Below are experts of layer 4 (counted from 0) of a mixture-of-experts language model. Rows are named router (the router's row for the expert), up (a neuron's input weights, with its number) and show model dimensions 0-127. Each number is 128 + 32 x the weight over its row's rms, rounded and kept within 0 to 255.
Before each expert's rows: "gets" lists some tokens that make up at least twice as much of what it gets as of all text; "comes after" lists some tokens at least twice as common just before its tokens as in all text. This comes from a sample of Wikipedia text that the model never trained on. Tokens count by the router's weight.

# expert 64
gets: " |", "|", ";", "at", " Communist", " took"
comes after: "\n", "0", ")", "3", "4", "%"
router [ 99 119 127 125 129 125  87  86 128 140 105  74 100  89 151 118 131 165  71 119 160 138 164 140 110 101 183  86 120 168 193 112 158 155 117  47 138 139  51  94 166 160 174 136 118 107 151 115 122  46 119 143 123  98 120 134 155 148 118  90 100 196 132 227 121 181  63  97 129 179 118 155 103 139 104 106 100 126 130 164  88  83  92 122 107 130 101 123 120 110 145 154 120 140 168 136 150 155 159 128 142 137 177 104 157 158 126 162 153  70 118 134 145  89 141 101  65 171  99 103 153  87 159 164 151 113 133 154]
up0 [ 99 168 158  99  30 102 103 102 113 116 143 131 110 149 168 128 106  68 147 144 122 127 135  71 111  87 153  98 126 111 120 101 165  88 144 112 101 171 133 171 126 126 109 114 146 104 119 119  70 148 135 133  90 111 136 153 181 107 131  88 153 152  95 141 154 106 248 114 162 121 118 131 109  77 155 118  82 161 151 139 111 170 152 175 150 186 163 126 109 159  99 110 127  84 148 111 176  96  82  94 153 180 101 122 122 146 119 119  85  84 122 146 160  59 110  70 108  93 161 140 119 196  85  96 138 151 162 138]
up1 [136 168 115 124  85 105  95 103 105 158 136  71 115 192 145 115 143 166  68  89 139  93 156 155 156  88 123 156 132 110 139 145 141 209 127  89 197 127 171 124 102 162 101  84  64 131 118 144 120 102 124 178  93  67 122 127 165  84 125 133  93 156  86 115 128 148 160 120 119 101  90 145  53 141  58 145 137 111 109 155  64 118 115 140 131 166 135 139 102 126 132  72 177  98 153 167  79 132  65  59 167 114 122 115  89  96 179 124 119  89 107 185 105 108 144  88 114 154 109 142 126 139  99 168 147 136 122 136]
up2 [100 180 128 130 145 148 145  79 157 132 159 154  86  58 137  71  99 141 130 126 142 108 121 124  87  89 196 143 115 133 165  35 118 111 147 147 167 108 171 163  91  81 169 104 113 114 153  95 123 101  70 123 150 166 103 132 108 150 142 139 150 143 149 122 143 140  74 114 186 109 110 135 111 165 107 105  94 121 119 138 173 141 109 104 125 136  96 118  82  82 146 168 137  82  37  75 216 176  92 197 150 124 131 136  94  97 151 148 148 112 124 105 167 142 125 127 132 125 146 128 121 120 135 159 145 184 197 156]
up3 [152 150 117 161 102 108 168 146  67 108 103 117 105 101 101  73 167 173 119 161 153  71 127 101 148  90 144 127 112 140 159 173 158 148 152  97 113 124 140 172  77 162 134 132 138 130  97  74 128 149  67  84 150 156 121 136 136  58 134 123 142 102 177  80  91 132  81 128 132 159 152  96 151 176 162  72 106 122  84 113 122 121 149  96 150 145  96 212 182 100 155 177 145 162  56 131  96  90 130 132  98  64 140 153 130 111 119 132 137 166 142  90 132 101 109 114 141  15 138 134  98 107 143 101 143 165 129 124]
up4 [166 136 177 127 182 108 148 108 103 128 120 157 131 129 143  79 196  72 110  99 109 126 171 141 105  95 108 164  93 127 130 133 147 165 153 141 140 149 136 125 126 108 130 157 122 124  62  85  96 115  85 121 118 176 133 125  61 137 174 134  88  90 164  89 124  90 105  97 149 155 170 125 147 100 139 122 127 131 142 178 148 192 186 167 131 144 163 213 191 150 183 115 158  94  69 143  79 155 136 127 149 148 141 190 101 126 173 175 119 172  68 115 121  65 145  97 136 146 100 112 151 150 126  51 120 130 118 125]
up5 [155 122 124 160 154 156  90 149 129 118 148 130 109 159 145 168  85 155 111 121 119 165 119  93 232 140  72 176 154 148 100  86 144 111  80 156 127 115 110 105 160 107  76 102  67 131  89  92  87  90  89 190 158 142 123  59  70  97 147  93 150 138 172  81 119 140  98 120 120 101 194 172  79 132  75  78 150 141 152 165 205  97 133 136 130 143 138  94  98 113 131 128 155 129 133 120 183 145 110 155 150 137 116 107  77  82 189 120 133 129 112 123 110 143 134 156 146 132 127 195 122 142  97 177 101 131 143 162]
up6 [175  98 142 109 107 103 120 138 207 162 111  35 152 144 133 187  96 144 117 122 161 100 149 163 102 166 145 155 197  93 213 161 173 164 106  98 117 149 130  99 137 143 128  85  68  94  94 121 124  99 200 116 123 135  86 110  95 138 131 117  74 133  97 121 167 108 145  64 140 139 116 143 190 135 115 110 178 132 158 129  64 137  96 109 136 129  50 116 169 135 134  97 117 118 172 154  86 162 166 135 124 133  89 115 140 118 128  91 153 172  78 168 117  84 127 145 130 128 155  99 112 127 124  96  75 134 137 107]
up7 [ 71 100 113 209 186  96 170 150  96 136 150  95 130  87 144  95 128 137 139 160 153 136  86 193 164 135 185 138 152 158  51 119 145 176 113  90 120 154 161 142 117 161  93 117 135  76 129  94  87 122 169 190 121 180 137 139  87 120 138 150  48 127  81  99 112 171  75 113 149 132  98 182 147  85 138 106 109 119 110 113 155 147 105 153 137 134 100  79 142 132 126 145 143 158  72  82 104 186  97 173  71 110 196 156 114 121 132 180 112 110 134 157 111 104 138 114 107 126 171 108 113 109 116 143 117 119  89 104]
up8 [151  92 165 112 125 128 109  67 136 113 114 161 144  84 145 167 149 154 128 145 134 232 194  96  90  94 117 147 169 151 118  98 138 128 163 130 148 147 118 107 127 104 125 158 121 111  43 143 134 141 172  72 154 111 162 126 144 142 123  98 161 150 116 138 126 105 129 158 136 159  91 139 114  83 139 131 169 111 108 176  77 130 193  98 149 137 183 110 212 125  90  95 130 140 141 123 165 126 158  96 208 204 148 159 124 145 102 111  84 122 117 130 196 151  96 139 146 125 151 196 128 117  80  90 111  78 110 135]
up9 [118 133 127  77 146 141 108 131 137  99 199 111 148 128 126 115 140 124 173 108 150 158 143 153 132  93 124 190 119 159 169 163 149 120 156  65 180 190 130 128 113 152 124  96  38 103 163  61 107 139 108  98 165 129 140 155 105  85 115 134 167 130 196 124 204 103 109 192  45 138  93 160 152 104 140 113 207 126  98 101 145 140 145 184 136 154 139 130 113 134 126 158 141 163  99 155  93 104 180 120 140 156 164 174 112 173 112 193 124 144 111 137 155 121  99 114 110 147 194 115 116 145 134 140 144  95  96  95]
up10 [129 108 144 115  82 139 130  98 130 143 101  55  94 156  91 166 173 158 144 103 130 120 153 160  91 123 117  95 154 101 169 142 150 154 103 119  51 124 137 138  94  85 171 135  79 151 167 162 170 142 139  74 116 136 150 135 140  67 115 169 159 127 150  78 123  67 140 118 208 169  78 111 151 147 117  50 132  53 156 144 151 218 148  73 143 118 136 110 160 152  99 102 105 114 134 173 110 114 121 172 157 102 129 124 122 123 163 161 112 109 111 100 115 146 119  91 109  70 120 107 143 128 126 108 102 216 119 135]
up11 [113 134 118 153  87 121 113 120 145  61 128 189 110  52 152 101 149 132 174 130 122 130 162  78  93 187 174 119 120 175 107  93 132 139 136 124 161 106 103 101 120  67 141 164 137 107 137 149 122 131 148 104 127 174 177 128  73 130 159 104  67 153 109  91 111  55 116 125 161 143 102 114 120 152 183 101 115 110 130 129 228 222  94  90 132 114 100 133 156 135 141 161 158 102  84 117 178 133 122 135 105 118 183 130 131  73 122 127 137  93 131  92 171 126  81 191 145 119 123 153  97 112  84  95 138 178 149 142]
up12 [145 128 153 126  68 135 125  71 109 116 118 144 125  97 112 158 127 105 126 182 159 122 119 112  94 125  80 140 175  94 127 104 165 107 118 146  88 105 142 167 102 120  94  79 167 119 113 140  50  94 108 121 153 156 127  94 126 160 139  98  97 120  90 140 103 130 159 113 140 222 165 157 122 119 106  88 121  67 121  81 123 123 140  60 135 199 124 107 127 119  97 157 148 186 146 139 158 184 121 146 175 103 115 138 104 120 208  99  81 183  78 148 176 107 100  91 176  87 128 180  87 161 125 165 125 186 123 109]
up13 [140  94 116 145 105 120 169 122 100 109 132 121 142 130  99 172  53 163 108 113 142 136 128 101 107 161 129 193 171 150  96 126 143 103 110 114 173 112 175 169 116  86 134  92 161 110 130 120  91 109  87 109 138 120  85  86  81 110  81 147 120 161 142  75 117 120  93  96 147 156 100 150  65  91 108 122 108  92 105 113 150  67  70 143 123 199 125 181 134 181  75 147 192  62 160 129 103 114  92  91 167 143  64 139 127 108 146 125  86 155 104 129 130  90 145 143 171 141  72 157  78 109 169 140 169 121  64 143]
up14 [189  99 215 137  99 116 109  99 175 136 121 191 146  75 134 176 149 117 108 111 138 158  78 136  78  94 118 178 115 147 158  42 138  77 142  94 180 146  69 143 124 181 151 130 125 130  60 143 165  90 150  68 122 148 173 139 104 107 131 101 153 137 125  77 127  98  88 115 120 164 133 149 123 128 143 174 114  88 112 131  86 105 145 105 143 119 139 138  82 104  91  98 109 171 141 128 154  89 132 153 184 183 151 194 116 136 115 145 129 192 119 126 199 139 148 133 135 128 148 132 124 171 195 151 113 136 139 129]
up15 [109 134 118 111  64 150 149  81 154 149 177 115 150 121  76 152 151 169 141 147 163 132  88 202  90 129 136 133 110 130  81 105 136 145  71 144  84 109 175  82 115 139 153  66 126 122  55 103 141 146 148  96 121 160 117 100  76 179 144 146 108 138  81 119 129 112 141 108 102 207 105 134 152 148 143  75 100 115 143 120  78 122 184 116 189 123  88 139 122 142  95 155 185 139 150 146 155 177 190 154 159 106  97 159 128 150 186 118  93 110 117 146 116 110  83 117 145  51 116 111 140 138 187 156  94 133 178 101]
up16 [ 87 109  91 134 177  48 110  67 137 152 121 116 109 120 137 144 117 159  74 177 152 129 176 118  97 106 128 120 155 120 133 138 165 171 117  85 160 108 147 112 123 205 170 102  98 123 203 138 152 113 146 168 133 118 148 135 158 177 141 110 108 167  82 154 134 116 110  90 147 138  94 131 142 151 137 177 137  87  57  89  95 130  55 118 204 121  93 135 116 109 134 161 107 137 161 112 155 124 111 158 166 191 119 172 130  83 109 126 138 133  98 149 107  81  99 110  52 179 146  89 103 160 116 186 104 105 104  94]

# expert 0
gets: " the", " The", "The", " first", " one", " two"
comes after: " of", " the", " in", " for", " to", " at"
router [114 121 102 134 140 145  92 141 124 104 154  89 170 153 146 158 142 131 119 147 175 186 177 165  85 143 135 131 137 106 168 133 134 191 112 127  80 178 100 153  96 154 172  91 121 156 161 109 146  81  92  79 134  92 150 138  84 174 152  75  73  93 111 192 149 151  83 121 131 135 123  80 140 132 132  96 103 136 103 149 122 128 140  62 201 188  97 120 185  84  88 205 123 149 132 101 149 155  93 113 162 119 196 112 104  97 218 115 134 111 126 152 143 101 122 100 100  72 106 169 136 124 153 131 148 128 125 119]
up0 [174 174 150 128 136 104 152  78 116 162 148 166 146 130 139 150  98 190 137 139 101  84  86  22 196 136 114 147 174 156 148 103 141 134 181 116 107 119 130 133 121  82 153 205 160 116 180  74 133 144  98 123 118 178  72 118 128 119 157 167  97  98 171 104 144 143 154 145 100 165  98 141 136  82 151 121  67 105 145 156 165  64 120 138 164 186 144 111 125 118  96 174 154 103 177 135  84 120 125 126 140 139 117  89 124 107 166 132 134 128 106 156 163  92 112 105 114  69 171 119  60  76 127 129 112 121  96 142]
up1 [112 135  99 145 164 112 105 154 111 142 120 119 146 144 126 114 114 169  85 177 166 105 105 137  65 117 122 123  68 132 117 120 132 154 114 119 102 122  55 126 115 104 178 135  94 102 103 157 184 132 157 152 169 108 200 141 114 161 174  95  65 148 129 111  98 193  94 126 179 150 122 139 184 145 102 164  48 108 112 133 124 144 128  57 131 153 134 130 173 142 124 204 141 190 125 119 140 137 153 145 179 106 146 138 120 127 160 167 131 143 120 112 149 133 159  91 134  27  94 137  95 133 201 144 112 143 108  62]
up2 [125 125 122 116 127  80 116 142 156 125 134  85  43 143 161 115 119 195 108 176 168 105  79 124 126  63 126 105 208 137 192 126 150  96 126 120 121 151  91 153  98 132 148 107 153 161 166  87 123 124 136 151  92 125 157 149 114  99 126 124 124  79 153 140 141 159  78 160  94 127  83 143 126  69 122 161  90 165  72 136 116 155 109 179  55 171 153 139 166 108  85 178 148 196 169 129  59 122 115  70 138  92 162 169  63 140 150 157 113 149 123 136 146 118 174 108 141  89 114 154 145  97 157 123 109 143  92 116]
up3 [167 101 178 109 170 144 135 118 127 101 137  51 135 139 113 133 145 108 153 135 136 141  75 199  82 104 111 133 150 103 126 100 134 140  93 156 123 148  49 130 100 116 163  91  97  90 144  85 137 123 199 114 144 130 128 114 132 160 163 148 177 108 104 122 146 110 186 158 126 156  75 109 143 119 119 120 127 138 112 164 149 119 143 115 151  97 152 145 112 115 167 138 130 107 117 148 100 141 178 195 118 119  71 137 186 221 177 140  58 105 112 190 123 137  94  89 112  51 131 159 121 126 213 124 117  68 129 129]
up4 [192 118  93 143 155 122 115 153  98  76  96 166 141 170 186  99 185 115 121 105 118 163 118  98 136 166 121 110  53 141 105 159 133 109 117 125 129  97 116 130  88  95 154 120 133  80 155 106 117 102 116  77 116  84 186 130 141  62  98 175 161 145 194 121 160 173 124 155 115 182 140 101 155  80  76 117 129  92 191 113 110 104  63  98 167 139 124 118 126 148  70  87 154 115 139 143 126 124 124 213 160  99 144 116 109  79 124 155 142 114 118  90 147  81 116 132  92 192  80  90 123 164 147 140 128 128 110 180]
up5 [119  97 136 145 151 124 125 135 150  86 166 191 115 121 158 119 164 176 105 138 152 118 133 146  88 156 177 131  90 110 105 133 165 154 135  47 122 139  85 107 191 138 120 167 140 132 160  97 107  76 124 146  80  88  98 108 223 104 119 120  97 136 211 103 163 163 102 136 137 161 156 164 123  68 102 150 115 167 111 103 126 135 160  94 157 120 127  91 123 166 154 132 147 158 183 184  73  95 131 127 121 121 117 169  64 160 195 179 135 160 136  98 132 130  99 155  91 139 130  86 145 154 202 102 123 122 125 172]
up6 [149 154 111 172 174 101 106  23 120 129 111 112 153 146  71  66 153 132 113 120 193  95 120 151  59 135 120 120 141 169 128 125 141 138 111 114 152 102 116  71  73 132 150 144  93 108 140 112 101  91  63 115 144 209 133  91 160 170 178 143 126 128 121 107 109 102 125  51 136 136 126 134 102 152 111 146  74 176 109 130 121 124  78 108 146 120 115 129 118 177  59 171  99 119 123 154 154 155  75 136 132 130 121  94 122 136 133  92 183 130  84 157 117 104  82 156 136  94 137 179 150 167 181 154  99  94 134 180]
up7 [124 166 142 143 116 121 131 161 176  86  95  77 127 102  85  92 158 158  73 104 146  98 157 156 145 124 112 163  68 175  72 145 120  90 144 124 145 118 128 113 121 188 132 143  91 158  57 107 204 119 114 114  77 135 121 109 147  84  92 199 122 157 134 177  93 179 148 105 155 135 137 119 145 131 111  68 128  95 121 105 138 135 174 108 157 150 164 170 106 100 150 155 139 103 160 132 130 161 170 131 114 117 166 123 147 174 167 120  46 105 101 196  94 176 116 111 182  54 140 156  93 112 135 107 150 110 166 109]
up8 [123  88  73 141  78 133  89 138 113 123 166 113  60 146 191 106 176 171 102 165 143 178 196 147 161 154 140 138 111 186 129 141 103 170 153 127 131 136  95 103 147 125 191  89  75 182 136 118 137  91  61  84 120  83 155 145 101 143 144 139 103 167 134 126  88 183 154 143 128 122 143 115  87 189 142 106 159 103 160 140  54 166  87  67 103 133 126 170 176  92 102 166  99 119 141 128 171 123 157 127 119 161 195 105 156 159 123 163  80 149 110 120 125 111  91  80  92 137 131 115  94 142 150 102 147 120 112 128]
up9 [190 110 156 119 175 125 152  98  52 117 206 119 100  50 160 109 149 108 114 134  97 116 139  97 116 135 181  94 130  75 113 130 120 116  87 128  81 159 144 193 170 126 177  61  58 159 107 102 150 155 102 159 137 133 134 154 141 153 136 131  57 171 123  98 134 166 118 142  80 128 138  93 138 136 178 119  98 143  95 191 163 137 133 136 172 137 103 129 121  80 151 147 136 119  95 105 141 140 111  96 125 108  91 128 148 116 183 102 162 129  91 190 145 121 139 132  67 129  80  82 143  69 117 157 173 141 153 114]
up10 [124  87 130 125 152  96  61 146 150 115 141 115 129 113 129 101  69 162 113 124 105 102 102 106 127  86 123 145 125 115 165 112 134  67 164 129 136 130 133 200  93 104 115 158  74 141 125 132 137 110 154 125 119 149 163 140  70 107 142 100 133 100 123 162  99 158  47  84 102 130 116  96 125 104 117 102 112 173 122 154  91 158 130 186 147 163 189 109 151  98  97 122 128 137 207 107 149 243  79 140 140 137 175  69  80 163 142 115  71 118 117 172 113 137 152  83 154  55 159  69 122 115 113 125 157 121 130 155]
up11 [113 112 100 133  73 124 106  74 121 128 134 103  93 164 153 128 107 155 110 157 102 112 181 149 183 123 174 107 188 106 192 120 123 154 150  95  79 180  99 144 173 184  72  68 139 141 103 132 166  79  97  78 125 167 101 124 178 134 112  89 118 169 113 107 104 139  63 106 167 148 149  96 108 148 167 146 115 146  91 144 146 144 122 173 125 168 148 181 123 120  61 140 174  94 187 139  94 132 132 161 140 161 165 136  74 103 103 126 171 136 134 165 114 129 188 167 132 141 185 171  97  77 115 111 116  91 139 151]
up12 [113 158 148 175 136  93 112 139 148 158  52  73 166 168  97 107 163 101  97  77 105  59  76 175 100 141 135  80 126 165 127 146 132 136 150 140 117 175 127 105 186 112 106  97  70 153 147 119 140 115 108 137 128 124 148 136  53 127  97 115 118  90 103 123 160 143  79  98 131 127 153 141 100 170 158 196  84  81  99 159 123 134  69 161 179 152 110 156 134 129 161 111 165 104 138 126 106 153  74 130  79 175 168 120 150 185  92 156 160 166  95 176 178  95 172 102 129 137 145 110 140 164 112 172 164 111 135  92]
up13 [148 117 135 156 108  98  82  98  87 167 112 169 155 131 152 135 136 138 108 123 135 153 101 107 104 117 103 149 157 160 165  96 106 144 135  98 116 163 192 148  53 140  99 179 140  92 109 148 130 137 120 135 140 148 117 163 146 142 177  61 129 151 119  77 108 158 124 108 179 187 134 114 110 175  55 126 134 100 143 125  89 159 123 145 150 105 128 135 109 162  68  78 150 188 121 132 133 108 125 106 150 115 132  60 168 111  91 135 192  81 122 111 169 121 141 136  86  44  94  78 115  32  94 178 130 167  93 131]
up14 [158 118 109 170 146  96  95  82 174 144 126  88 101 125 119 145 168 111 129 171 168 126 120 121 136  84 182 120 135 174 124  42 207  74 131  70 143 166 120 102 120 112  96 161 131  97 134 139 150  79 159 162 100 193 115 107 143 155 138 148 189 150 138 173 127 168 101 146 165 197 104 205 106 126 136 144  95  75 133 165 123 149 145 178 146 165  98 159 112 103 125 108 145 141  99 101 154 170 146  97 124 159 123 117 122 117 122 146  93 130  30 135 107  97 125 101 131 174 161 200 140 101 137 164 135 129 141 157]
up15 [106 135 168 143 133  64 123  97 113 140 150 111 126 144 124 165 147 159 122 129 116 107 200  89  71 152 159 177 174  96 212 114 130 148  92 112 128 129 130 138 123 160  14 100 148 147 132 169  91  66 130 161 157 158  95 125 107 137 135 127 108 146 119 171 161 127 118 130 123 155 116  90  78 155 103  98  54 127 122 132 139 111 101 123 160 153  19 149 109 144 187 159 137 124 104 154 163 170 140 172 135  95 124 126  96 102 119 183 144 100 122  94 165  73 146 169 119  90 164 154 137 150 145 110 148 137 170  98]
up16 [114  77 121 118 145 126 144 153  83 112 107 101 144 129 106  70 114  84  79 153 132 118  50  56  72 113 147 130 158  80 125 122 130 115 122 158  90 120 162  87 190 103 129 120 154 109  51 175 161 137 104 124 153 130 167 108 160 114 150 134 122 185 150  79 100 135 103  80 166 147 111 103 162 135  98 118  78 151 145 125 138 150  57 126 186 113  83 105 137 201 130  89 130 160 157 176 141 173  97 122  92 123 120 150  71 132 192 113 111  99 100 124 132 156 140 110 119 167  87 155 149  89 166  79 156 152 167  93]

# expert 7
gets: " |", "|", ";", "·", " Majority", " Hispanic"
comes after: "\n", "0", ")", "3", "4", "6"
router [118 103 123 155 147 144  98 123 126 123 156  71  90  98 137 139 145 131  61  97 134 157 121 130  99 104 196 107 109 157 186 122 149 143 112  60 102 104  87 101 157 172 134 133 124 127 134  71 115  44 140 153 144 128 160 153 106 109 148  98 131 154 120 209 116 189  51 103 133 179  83 137 114  99 131  97  71 104 157 187 125  66 129 119  72 157 123 108 115  70 128 121 109 159 158 135 148 183 139 131 160 145 172 100 160 176 129 133 168  59 122 150 137  81 144 122  68 147 124 129 157 111 141 143 160  97 149 164]
up0 [ 92 119 170 120 169 113 120 145  38  93  86 159 100 150 174 140 153 120 122 128 103 135 150  93 128 160  85 120  97 117  78  82 135  92 117 126 143 130 102  92 121 131 125 145 155 147  94  68 106  89 126 145 147 111 136 122 198  78 150  95 112 119 130 119 138 166 153 140  46 135 157  96 146 106 175 122  93 102 123 114 171  96 132 112 110 141 160 100 214 111 138  86 115 165 151 107 134  97 139  28 176 159 129 174 148 137 147  99 107 227 112 141 167 128 126  42 126 134 103 100 119 144 103 156 152 113 112 116]
up1 [166 113 119 113 103  93 168 111 102 132 126 131 115 160 125  96 147 167 121 183 181 157 130  96 152  77 114 144  82 129 153 159  93 154 145 119 107 164  97 153  73 118  73 138 160  75  93 163 125 118  98 103 134 118 189  72 136  76 157 131 125 117 143 105  69 107  65  74 134 138  97 137 123 137 150 143 182  44 116 100  86 188 109 137 119 130  99  96 117 120 103 126 150  93 118 146 137  85 166 146 137  78 123 170 133  63  88 130 102 139  20 133 102  63 121 119 131 117 103  97 113 182 145 134 127 131 150 177]
up2 [164 151 115  93 154 123 153  97 169  59 120  80 114 109 130  95 210 187 162 109 192 129 129 134 139 125  94 139  88 128 129 147 150 136 152 132 142 126 111 162 122 188 109  79  72 149 134 133 157 129 111 114 154 113 170 111 157  77  72 188 159 131 171 115 126 154 115 151  89 137 116  92 184  97 127  82 120 109 130 173  76 154 162 100 133 136  45 126 142  74 115 155 144 102 174 175 156 148 131 148 171 125  85 126  59  89 178 155 137 147 120 127  76 142 130  99 139  67  96 154 129 150  86 109 145 174  93 135]
up3 [ 99  90 149 128 147 125 145 137  72 115  97  78 144 136 139 180 136  87 142  94 151 132  90 168  86 188 113  61 143  94 107 108 102 159 124 100 101 164 110 110 101 196 187 102 125 105 170 122 151 138 135 118 191 109 106 128  93 144 170 136 163  69 155 144 112 175  79 107 149 129 164 136 173 102  66 123 108 147  87 148 155 175 135 127 123 192  86 172  82 119 124 104 111 140  99 146 125  91 101 173 133  72 160 188 139 152 191 198 153  93 144 150 135 125 127 106 118  63 195 131 128 122 135 164 118 139 113 113]
up4 [122 119 177 116  53 121 106 151  84 131 177 143 174 117 120 151 103 100 118 145 118 143 127  70 137 158 108 143  75 101 131  76 160 125 152  89 138 124 131 122  99  92 113 112 133 155 182 107 180  85  41  81 204 123 139 125 151 135 184 179 191  98  88  93 138 117 141 127  80 165 179 127 135 121  94 132 134  95  94 183  96 149 196 131 145 101  98 151 114 123 150 125 100 197  87 166 155  86  87 157 131 139 142 137 122 108 181 136 140 112 144 132 135 155 121  79 116 161 124 105 135 174 190 140  69 119 144  99]
up5 [ 87  99 138 124 105  87 117  83 107  72  82 129 135 161 114 141 143 118 100 156 135 154 154 111 125 113 108 138 136 135 123 126 165 200 131 160  87 141 107 106  74 117  96 128  92  76 142 118  77 127 125 133 174  71  88 100  98  52 170 146 156 113 103 153 138  92 143 154  93 139 138 140  83 158 106  91 151 105 111  77  71 162 125 132 130 147 145 144 124 114 106 120 107 144 152 171 101  91  88  50 196 119 170 199 146 134 121 184  80 145  88 171  98 119  79 209 142  74 129 143  73 107 132 151 107 120 139  84]
up6 [124  76 141 170 115 113  94 137  87 117 132  98 110 146 153 209 144  91 140 128 150 137 110 187  84 189 144 105 150 149 121 121 172 182 109  83 100 123 146 123  87 171 137 149 126 145  82 150 135  63 130 128 144 104 137 139 125 195 157 141 128 109 144 109 126 171  78  75 100 113  84 195 124  53  67 193 107 103  75 160 125 120 146 187 144 124  92 143 103  74 140 106 104 161 130 164  85  84 135 140 112 132 128 169 136 149 159 112 141 102 127 194 122  86  73  78 113 121 112 165  96 127 180 164 123 113 129 104]
up7 [214  79 131 161 101 158 127 120 138 148 131 172 190 146 146 116 127 121 153 120 152 173 131 139 146 236 119 161 146 143 141  95 130 137 101 152 210 101  94 171 133 108 112 126  79 153 144  64 127 104 132 103 151  86 128  89 120  85 122 156 134  63 135  57 147 126 119 106 120 176 130 129 105 101 111 173 149  85 147 162 119 182 109  97 123 168 178 150 110  87 109 135 143 134 174 107 186 176 152 130  98 135 143 151 165 110 129 152 111 143 147 152 159 135  88 138 102 139 159 112 155  96  62 158 166 175 101  72]
up8 [ 99 149 111 176  97 141 152 167 109 117 102  85 124 148 181 180 143 102  88 132 147 166 102 138 207 137 101 153 190  92 163  97 159 152 130 126 152 153 163 176 121 183 107 123 150 147  64 119 104 122 137  97 104  83 108 100 137  78 182 115 168  93 190  97 157  89 121 128 136 142 109 139 141  86 116 113 157  87  83 136 131  91 179 147 107 145  87 152 149 174 100 132 161 132 150 129 149 135  93 127 124 118 101  80 110 124 137 191 150 128 102 139 128 113 121  63 187  76 167 114 115 161 133 107  76 233 118 100]
up9 [ 98  87 113 107 180 101 137  89  83  86 169 116 113  81 176 144 143 116 108 157 147 193 147 111 109 113 122 109 163 103 146  91 173 188 114 127 144 130 177  96 123 128 132  64 137  76 116  94  53 117 155 117 136 175 142 126 107 113 148  93  89  96  89 166 103 131  89  90 145 146  88 124 151  52 183  91 133 133 109 119  86 155 149 115 143 136 129 112 169 104  64 111 188 172 144 121 182 152 121  81  81 145 157 131 125 147 106 108 144 148 111 115 170  46 127 151 116  56 127 142 137 126  65 128 141  94  87 126]
up10 [169 136  93 154 160 135 155  73 119 117 136 107 150  38 139 110 152 104  90 141 146 238 106 134 141 165 129 176 178 100 113 123 113 164 155 104 141 141 137 103 132 159  89  66 141 148 149 136 106 128 127 122 148  47 154  93  98  74 166 145 119  95  59  83 180 101  99 160 137 133  97 142 108 145 121 128 133 134 154 103 104 157 146 110 131 141  86 119 121 122  95 172 104 133  90  85 156 179 138 156 143 210 138 182  66  65 125 143 146  84  97  88 123 115 130 174 120 155 113 136 149 107  99 123  74 134 133 102]
up11 [141  81  74 153 157 108 114  99 103 100 114  85 136  86 160  61 104 115 129 101 130 188 130 136 164 142 102 172 140 135 135 138 168 144 125 104 112 142 184 128 128 137  70 124 129 156 109 107 123 141 144 110 133 107 169  59 115  92 140  97 137  87 124  84 171 124  63  89 126 142 137 169 153 138 108 205 123 131  94 142 164  98 123 109  96 148 111  69 147 163 147 180 128 130  38 116 136 207 157 156 144 165  80 137 146  54 126 145 120 128  82  87 159 128 102 200  69 140 115 172 125 135 102  86  94 147 112 120]
up12 [167 152 107 159 126 102 101 146 159 162 187 156 149 147 131 124 107 170 105 137 114  94 122 129 106  92 158  94 164  95 122 117 182 138 109 165  58 104 154 150 120 154  99  93  90 150 146  84  96 137  89 134 121  82 106  83  99 186 151 135 173 109 148 137 186 110 174  92 169 145 130 169 114 134 114 118  87  45  87 159 138 104 185 160 148 176  74 144 122 178 147  95 105 172 183 171 170 143 137 160 156 161 114 152 121 119 133 148  94 115 133 187 166 133 145  78 162 108 222 122 133 152 116 130 164 130 141  83]
up13 [139 146 157 184 115 142 173  82 138 107 119 117  91 108 106 104 120 158  74  97 152 127 149 137 142 108 112 115 126 134 176 153 125 163  94 146 137 156 162  83 133 100 132 136 100  82 108 151 118 118 177 148 138 139 108 116 128 121 143 170  78 142  84 165 155 156 183 106 141  79 180 109  66 121 170  68 168  94 142 143 148 186 137  64 137 151 167 143 181  82  83 176 197  90 171 146 169 123  77  26 104 169  66 139 171 155 151  92 108 145  83 144 105 128 139 136 144 141 104 149 160 125  91 133 147 162 134 116]
up14 [103 141  96 125  99 138 127 104 104 108  93  97  96  73 137  77 159 138 115 111 138 148 197 118  99 179 141 125  89 105 148 132 102 148 165 170  76 129 109 101  59 137 142 166  88  77 173 126  49 154  66 124  85 100 138 106 188 141 141 126 204 125  75 152 110 159 112 126 151 136 118 156 113 116 147  65 157 104 169  88  92 158 135 118 107 202 100 144  86  90 135 128 130 111 119 150 103 153  89 156 160 127 127 110 122  78 159 174 161  84 124 111 125 129 160 142 115  98 153  89 170 116  99  84 132 151 197  77]
up15 [167 144  91 153 122  40 134 154 119  89  93  55  78 155  77 106 112 130 113 140 144 147 189  82 148 210  49  67 106  94 114 159 118 107 131 119 126 144 172 103  85 106  92 141 147 152 152 120 193  58 132  81 129 111 131 109 128 116 125 141  65 146 116 111 132 158 186 139 129 131 162 146 113 145 136 122 150 106  56 131 112 153  93 142 118 193  89 125 201 150 141 121 124 119  94  74  96 131 124 103 107 107 127 101  97  97 121 124 158 159 119 159 145 127 106 100 188 169 137 118 169 127 165 118 154 111  98 114]
up16 [140 140 113 132  99 106  79 162 135 141 180  87  91 133 154 155 110  97 130 130 138 165 166 204 108 134 129 116 112  97 127 132 150 203 102  97 148 200 130  74 136 165 140  83  53 116 129  89 101 167 157 116 180 107 112 129  78 145 159 180  71  91  96 136 141 163 135 127 150 144 130 166 115  83  52  94 151 173 142 157 130  99 158 155 112 177  98 184  49  96 167 104 107 133 161 161 131 103  96 150 162 167 126 150 161 147 134 134 146  91 127 217 148 142 113 121 147 126 146 185 105 128 150 134 130 119 152 118]